config.yaml
n_layer: 11
d_model: 320
n_experts: 32
experts_per_token: 3
d_expert: 160
d_shared_expert: 0
activation: "tanh_gelu"
moe_layers: [0, 1, 2, 3, 4, 5, 6, 7, 8, 9, 10]
router_score: "softmax"
normalize_top_k: true
routed_scale: 1.0
balance_loss: 0.00584
balance_bias: false
router_z_loss: 0.0001
router_noise: 0.05
n_groups: 8
groups_per_token: 2
init_std_router: 0.00716
lr_router: 0.000716
n_head: 10
n_kv_head: 2
head_dim: 32
vocab_size: 8192
norm: "layernorm"
norm_place: "pre"
norm_eps: 1e-05
positions: "learned"
qk_norm: false
attn_scale: 0.177
tie_embeddings: true
parallel_block: false
init: "normal"
init_std_qkv: 0.0226
init_std_o: 0.00481
init_std_up: 0.0226
init_std_down: 0.00481
optimizer: "cautious_adamw"
lr: 0.000744
lr_mult_qkv: 0.5
beta1: 0.9
beta2: 0.98
lr_head: 0.00516
grad_clip: 1.0
warmup_steps: 210
schedule: "wsd"
decay_fraction: 0.768
decay_shape: "linear"
final_lr_fraction: 0.0
batch_tokens: [65536, 131072, 196608]
seq_len: 1024
doc_mask: true
train_tokens: 661500000
steps: 5389
dataset: "wikipedia_en"
Below are experts of layer 6 (counted from 0) of a mixture-of-experts language model. Rows are named router (the router's row for the expert), down (a neuron's output weights, with its number) and show model dimensions 120-159. Each number is 500 + 50 x the weight over its row's rms, rounded and kept within 0 to 999. Numbers have three digits each.
Before each expert's rows: "raises" lists some tokens whose logits its average output raises strongly, later layers aside. This comes from a sample of Wikipedia text that the model never trained on.

# expert 6
raises: "\")", "·", "sky"
router:495519524592537529467515465514526519513467443516562587517537445439443460532478468525462505524489438463521549465513490532
down0:579404460509541533546493536556507513524531399451539604536518575516482524474464559535593456492493495410575517525478596523
down1:444416501433464592460446462586500481504571446537486514489468647472421459500565544471532441508437594415490556463548476507
down2:453550568376471457451443508493481490542565444549501503524525553465559446519518584455505562511511564513559492548556482452
down3:606545464460486436553488454559538554563537587570460375574503426480485481536532503433516491398547411467461456474532515543
down4:524434514459548453544542544460568498580571501495487483515575506544524473564489459461494552564460431449569470472484489450
down5:562522451438498462487451430417420525488478438462499536619533490531481480560507514414590629567461482382568505543510489534
down6:470534436432528516469544614465543457486581531493498369561521649480541508492493519527478453524532524447517425442488523494
down7:498441434524521551504553419497515446483492452552596427567553489487459530585543518611571460540585517509553471550490546503
down8:542470487516520480459598433535511489545545501535506512545581477537498464548524444590481498459550509397442535426463454495
down9:529516527554437518524479502463432533500400469495498436490536525444455558570477468495542510589483482485447454508534498572
down10:558508437494473464544371489450482563430458551423485414513422419512591385464552584556532527486442491497531477501483508430
down11:533505571547461561486555498479548436616357437558472577480518492547513517495478407509499460505548509476469505446516462439
down12:398478468413543552523508545478494535401504496518528459521445517540521426523494459593472493486410491501538580521564528459
down13:621504501580551509443495457459418465493572543585561531521470529481495555520470526454583463469545509468436476470495508433
down14:472523528513423521557490493488463506522563406541463440515527579503438649456572482553435490423490514502478446478507533378
down15:557512447463446501521505472473542428596508378506484469535470476492481448439513482477574511494571468517606463573555585431
down16:565440529421500550509496550509535477536450524564427443435447370525525534429527431479592428449440400484414450407485685434
down17:473505534561453504504482511478501533554501547483512560460485521519509454496553455508461559534456499454487500481529519432
down18:431501401453565521505484510443547499394388527496529491488520455484503427472499502492407471509505489527508464477517451555
down19:561490511442514474471473502483497491493536473592509446494582616477511567454544578489542513479532476490506366472545411388
down20:590486523357463481464479466574572477520495520548520596544538397553506564456429494528543464530451468544528552540458535510
down21:501490506486546566472515544551440498516406476474390473504496524500452457348494516540529454542563426572528538544532469526
down22:515507513598419484516570479551435572463484422483465560460547561473444413523424532514441421436481448450364487475524443453
down23:582565514541484510491482371471436468384545422527504540565581448534506616471557494411564514533465458516549440500480434568
down24:496459495427533548561435591425475611468464471495482505524488406488512525442596407451381602602387537540605505527481495472
down25:498444477522516525495448499403569451517504547556546489518370471443491535543435495481523561552435480474495555510526584540
down26:498571483465460450468555571530504504414498517402441490461465528520492464468488501508414514481503487457443412487480470458
down27:483557572455504479468520569501587459431521437517491492389575529484508590465551519515489451460484513431515515442490465435
down28:506543526453554472533446493490513444521452510445488454437390463499514533501518468495503514503553482433471469590519540464
down29:637491496423475572486525409484497427473472425550559478465569394548472602451463542667584418514566510551492504520456545507
down30:441573525527467497567580475482467409503524513539489545502530435557425495507590514624558468384561523480501444454468540454
down31:519514521449416536484519534616506524565479446524508523453537445492469443450533564514456533578497581538404504408506534449
down32:478500449496544506417612510521523541559484415505487488538453492525543591441598374482438525563461488459466534558510538468
down33:528508495549502480492550518539409532505533499477423490496535557514473484544475471473509481474489522522494474539512401492
down34:446561453449389545460580533466507496513520475422487524514511446549451473479546476460557456475503550563486490510550620524
down35:600645527488491526511572478545592486543535387567511544478529464536469545475421527508502485448489486447477535577530463491
down36:517406563525438473488524498514462468382470447520492532474550512546444551577428456618453480507576564496456523557484398493
down37:480490427573472512474508483490502524393356515500452472455433512604542578489490416540429472555478533485412539547433474509
down38:481414525485445489444483611480520497586519506529459519468417515503486630559478477515413507447563502486375498545491509439
down39:477480485444486396469404664560522499434513554518525371440487421539595527565522462501449456575449506511519561542445477473
down40:491493509549466528458513516455458480546487439588492495453520467580573567517516472550509513507481495468468472425489515367
down41:423480491469575471458500506365523552541504533542513448564476479493549487538603514500529497555433503369495465474487575457
down42:547522516514510523481442419446532470491479551557500487459499427480461493521430365494443464338470580583467532503484483420
down43:529480463442524542464513500493509468494584473508498550514391583396490479485544461438529495520347511534496468590492511410
down44:563485464521490502554501423506480571565533498501495458522519577560554426560505424495545494502474452427557526511470514561
down45:461534506511469434506559388591532541524569502603519487514488414550495591541573547544480438475564479562481474483523623469
down46:505534572482486389477529557553568504500474516479455565506516401475582558539479536505541540529545487466533566485443441528
down47:487547493587512558551469514594449478553422418450492541470516537525488529422518576432549506581502463548520542642513505504
down48:513505464497549592535485568455490476511477462428453533508520500634447563536530466576498515480516520541481415408514479465
down49:570383504514504547479484620538584508476466516558477500458453482524462593560573479565448467500432425476461475523538545413
down50:499417443446517556486424443505559461507481479497499477513528505544546521472497489536629528605532495424590562507502481523
down51:475512494475500446428494513531375517560578422483517539481543538559544449561563559539551547472549622494464416526494515490
down52:516466462448509526462522539415504444413479550520527540535611478513533590525454515540613456478472430395478490507507439437
down53:412502405562451516482628458462528468535499468499547465563480426545578500464565499549561406592519500473502457524494450450
down54:503461414474496561456431442428546397507437472507537425473493552589554454536536465516597475517484574479363513507501516573
down55:533472408416533497534467497537560551427385510553481491448467511471517389517589499495502486523480498581570558558563489482
down56:483612523505495475503482445518506456557575469507479458393505541579544525402567504570575352583494449447491524467516512518
down57:467409455536496502554462479492568539458431512564496410526476429551479433514562506568526563474541457502548483422501569451
down58:524439551545512451498482455535464549513560486464510448523467474495461653542450485429497607437473451501451494496492489477
down59:460517507501437459509466521456472535452480537577516476480485475510503492469501429460496476504562578524535472552511578503
down60:487509523522575493441536544522407508583556425374438505487483473487490523548464583589534486480603483529521476552494577587
down61:501503486502561461496510456532398462554558489489482526525451492465512472539411526489456583513453401532563439553453536564
down62:582508558487520549485519529571498492562486482589435509457505372553510541433539420456491575496514453547436521390475613383
down63:506479498532564606469469492448457518476605508530539555608462571383550488463500511489481511526574475508429534515508441450
down64:528541540459490461503508324428422600521519494561511587589582434539542515510486494502590502538505460507494542564422543524
down65:504491566465458472443514467516486532498592514535490439506528483472504566610446557549489454517547535535484501534503498480
down66:686508526446473590484604395569520442478438553520499490429446466490523492428415472621583461520561575414466451448463464461
down67:493503425451484526530514423409485547457388604474503425493529540484504389465427514520431525518491451505517482563530498579
down68:556529499469497550433509472474415480492501374585451450495425442545563512563517520481595476513493632455459535585444437447
down69:569489488545472482532496419534511563556497470511482450539557545599542443598528463475552510467486445431530497528485506511
down70:449563559597449495513616512500470513584566465493481648525522555465419489465449502507448448457543508525426499490535537538
down71:506503508579521518508535396585421479441552518475469487534587553478494547493432497488543463383450539487448487471509458454
down72:566410528477551566460467523566503564424493494468502508462542475447536527505548587564464527551475494507563508324540563471
down73:604555534507477401491499513576519421557583431484444465523558558475499523455433537548557511430515499467494478516487527408
down74:514440461499464512495447605450462379502496561380482546428448408500510602481560465497542464399454524508526487508552495495
down75:552571517532451456542503462533534530557567528532514464471537417497491530516555511497575457496527398610435438509520601518
down76:423596503404498531426506575580496387413584498427464480508525513510504597476455524495525450519489603474535532484542487494
down77:402470440443553528479503550503552539475565549461424476556557521525449528531483498522538521453424468475476525515499525505
down78:523527592519418527547518529433504442402519536585494556421541605478447543655501469537515532477509514481399507548474536507
down79:508612477582471490523496465512441467419442442540536447583640459463507494461430520435464492501532521587498506587517334622
down80:615524504586504511552555473376476477436550483528502551518507494476459629470549469458479491473549522481463455452504542574
down81:530472564540492451521521486489467550527603465446499511432594527483527447575483572499503505431426449492503465626468493524
down82:530501502569527533516496462486468474531550460502476477381436478532493518574477489480395580522521566519484467516447501507
down83:488514528500483490502526427525477505484499477496490482569427464460501422490477483434577530583472511507619514463480484589
down84:587475514460575475510427585528545411490492449384526462509501520439569503514521494498527523527561387481599502489500495540
down85:443508490454544584477472571482523510447464526438501525447512552442470552618486448521406543447442531459591557420512449478
down86:618540552458510528525473457506539473376448522522523552464480488462460518564515446598458514420555505545512527499496498579
down87:530548538474474465500530453495500506545450474429424478534562583556575453577458530559557426404499441400443604625483524544
down88:518407495347544544489449555503542584466435480429502432438466488497555479547497501539440554509496495567506568517580534489
down89:497542532546507418528462496449495554486648433540487457622514418514497434494590635430491587415525492529521501376540582471
down90:574549492480477412493496490515425450529504362439408503519512620518497490412377562514539464528530584474482538500467515408
down91:422539532485441508497530601611449527485534466427536502424537541519484562609548461513382443471491553468538537458500437437
down92:509472468403519540468475504480570536417435470393509544414505500462474585543431529503439482412562468493573551519505410483
down93:585498621573523500555545458511523506485552488556487543489615420515438552517555555535473551461527511532486485504476524467
down94:461475550561475441470501499514550564523638501550498438442525445496494551443476600536602460559599361473488463490487513472
down95:454522555545482478500552414554482567530499433545450401479455526516442423499417520575507488645461535513466578484526428534
down96:551500522436557470489582445478467480499596447400483449544543483553446566626471528399535474486479509549519439621447553514
down97:527601432442484562481519424512570525505476447578476481571522518519502338448516634521501470466536492528509527543557463555
down98:646439576528510512560498392516487476453542507483503482491533490543448578505479516558498511414499506492530498527440554516
down99:555510449545525447485585465499483640470511370556460429557526643527533505498570566461557493538482502547458508528498420420
down100:496586466392486479465486426525412508497470511499447510511531481448471549528549561490444550462480587595493465463538563508
down101:456583462491529553483457507399493409475520514471445457569465597489538459421507521565520419580534424491546460521468485527
down102:481493403400476540497494482494533491452414512429515410516521576606499535512543468564467511488427543467595573428505440530
down103:585529590540506480541569437471476528458534482562462599521595512515429554560530547513526585409563540483507465518479519467
down104:432506500403537527486454488424430438495496588542492549524452539445467478490528445533472594579408501518377506484495541495
down105:495388550524522542511538557453509575585521512550522590458452464482497424552553462498412516513496477490456537468517502532
down106:504472536522438524536400452625467534513551466500434519454505521511433416553545565551462522430607509492536490408486434446
down107:464596478488474519487508405386446468532540550558530518557544516508486470460428499438529573523512557549456500472513473528
down108:550476513568497490479547463458443489455374536414490490475537473535478536478438448410461493464569530573423433531448398580
down109:492550518441517513472424621593433459475522519432458491448459465508482370495521555498519507564451519509482494464476489373
down110:373587525522519479483555528468508509493517503526444445556601505506546543539516449369489524520415513466511567524477327543
down111:544552473494487585479537437558487487484504508541516575427638600544434458490406561459508432453521490406486499512521435473
down112:526471489477445492473597469583463531427517507531469519487537467496463517482506508515624423490568461546440576565480522541
down113:396516514566559500503544585448473485499482517503506508491435508504563513515494557520477518567513524516469453440535451435
down114:484390537426566594467491536530537602567480523506482447505351413473532437476589427478477565648415516571466579477511637474
down115:429557452370523507470486522516585521437429545495514466503609624561495492551500528540455508408519519429548508559446416569
down116:508467579532442494501503448474533537487485509535507475431532507499467413516406523443513544551512536549584504453456468640
down117:567393435414464494485546515456484466424520456470452388528528563465567602523517559535506530428493501597556471499511511458
down118:618465554620507479532518493499483488452492514510524503506555468506500587464486445450419458442586529466472527448484465575
down119:400498430403504492482424531373507486475516540444515418520514465478561485504448431447476560491432463421531478501521561531
down120:411477449519581507419443526598476452469492479478540453442433494565586461516550565459476540421545536488501518474531478524
down121:539528505676511500527487413493449480482509518507551531533595460446499549492553542436489487438520416496414535541497373587
down122:525500426484502539492409425509582580434395476506515424505511594463521426541520539556487553523458487385528514520534523462
down123:632444413537511569500392415572575399468473532516521492509541595451502543418482456589534518487530481486466526468461539545
down124:389533404384527550502476441441547481410422575502477483485500495516468413506497545546429485462476485468536508520526449548
down125:479568462444437549444523513545443472452551518417485321479483518506544515430482423393528464513436475401539433591483570466
down126:533390626560534510531579446479488492455469478486445579495484413539444473452473544481457513514570534507473471417489590483
down127:439431494533509478490504546470455507606540450431517503494498524482528537461476518454547585509550478564484474506558471452
down128:544480546404490510453519482502468479420410420556492561544522426532470565461492520533479483427539593459506508596487509476
down129:490521496483496531505472492603418499437485404439413456454499555502500529405525502547457516466481529550488532543503495519
down130:577499522567477583531478414569488474433465617574525526526568569473475446546437513511492528522543569465466482478511446609
down131:473426470474547486418505439543527461474492481408477536448471407488506559493529591542491360437488430484500549433533485481
down132:556465404517545570470449483431567503422458485442508496486460506496412496566570473504472466583446524503570529508558496507
down133:532498517395534517452486567525595394585551518512489452362513486474499550519565456559566478510517438479544550484484468455
down134:459552477540486511457512548522468466471539510500535483495508572503519492482532527429526556506374502423488432525496515492
down135:508502508514545531491562498537471451478507391495433545551604537528506571504535519579467494403555539423511413571506438500
down136:502533515486533567407555455474470395454537458415409401457417455500513481514433473457525520480414493398527443462506498467
down137:464473476450541539475449446491535586507539463465534409538508386455572441529527522432534506502468488458513465425476561500
down138:548492437506444528490592445459562471536552458477527399478577530517530511603495445412533422499487552536490520611449501535
down139:544565470351504486473504584527538363454516462519517411473567625456503520485466519584469492476540482438504538530507499485
down140:537493432456526553495498447518569608483444472518531568567483567499408387515519521502457517530483566541540575543571537511
down141:373558455526484474474557487546533452380526535520463443512553540591531455484526439429462469416507615588497566581492407469
down142:551512529512472540480562423418448575537549485471422659472540450491476541603458539446526482459546478461434478565504579443
down143:503488498464486567483429511521426477558537462466533499442474576529549528593504496519574520513413570439574515569492495404
down144:555509512495521521429497557530413476456522488423479514479456549557461603558522471541632481603516494470425399484458608494
down145:470418481476531556461528494450557474463553464481480442539426486588518499528512443569570495597485549508454552477462595489
down146:450486459570528515515541408494522558562506510599541431494495610459569528495486513381483456511616455414407580489450439552
down147:537594488502503492499434375526434489475546488577518447557607513571521449393577577560592455522520407436529496546540514526
down148:591474532478435511492542433514438438466534537508503523523437465449503476448512527474540420474565481440407518551540472625
down149:542535521463487600466579358471501537524556493556504554520482580521406445563568556506530496512382472410605424600470515551
down150:472497502497509515443498463469463492556435599536491613500542557551443570430559485507522516596445554476456488442526453466
down151:550606485490483535452489442471460458516436472530512499504466474581482497425485559595455517515507534458500536553496541457
down152:578406471443483542462524419538535456451541451436488488531486570579472490552441512485556490518459531487569513450550517497
down153:542359517587578530517501594547498573346515450481513524447403508511469512546529460521542574507523392491517493525475577505
down154:494466516462513464473427555542490511458444552565488507452482395494529560447489456477550391544439443494450605452492601497
down155:495456475519516537517507510584569449515503398528567526497460520498547449511503597512429450505426394529471547479492532560
down156:414469422511509471546526532538470565471424538516546443546526531543515444551487502541525521413460430433582505494517499520
down157:532502461513511477566532475571451440534593479416508462503490443526490527425488538510500414529550379554453508538457513521
down158:452458557478499506434457553466461548399534456528426436571554512459553514581537542498488485508522496473569540514502471561
down159:578475542537491487550561424476484618552550424568484524473425428526541480396632533525403459539502410527405551614524544407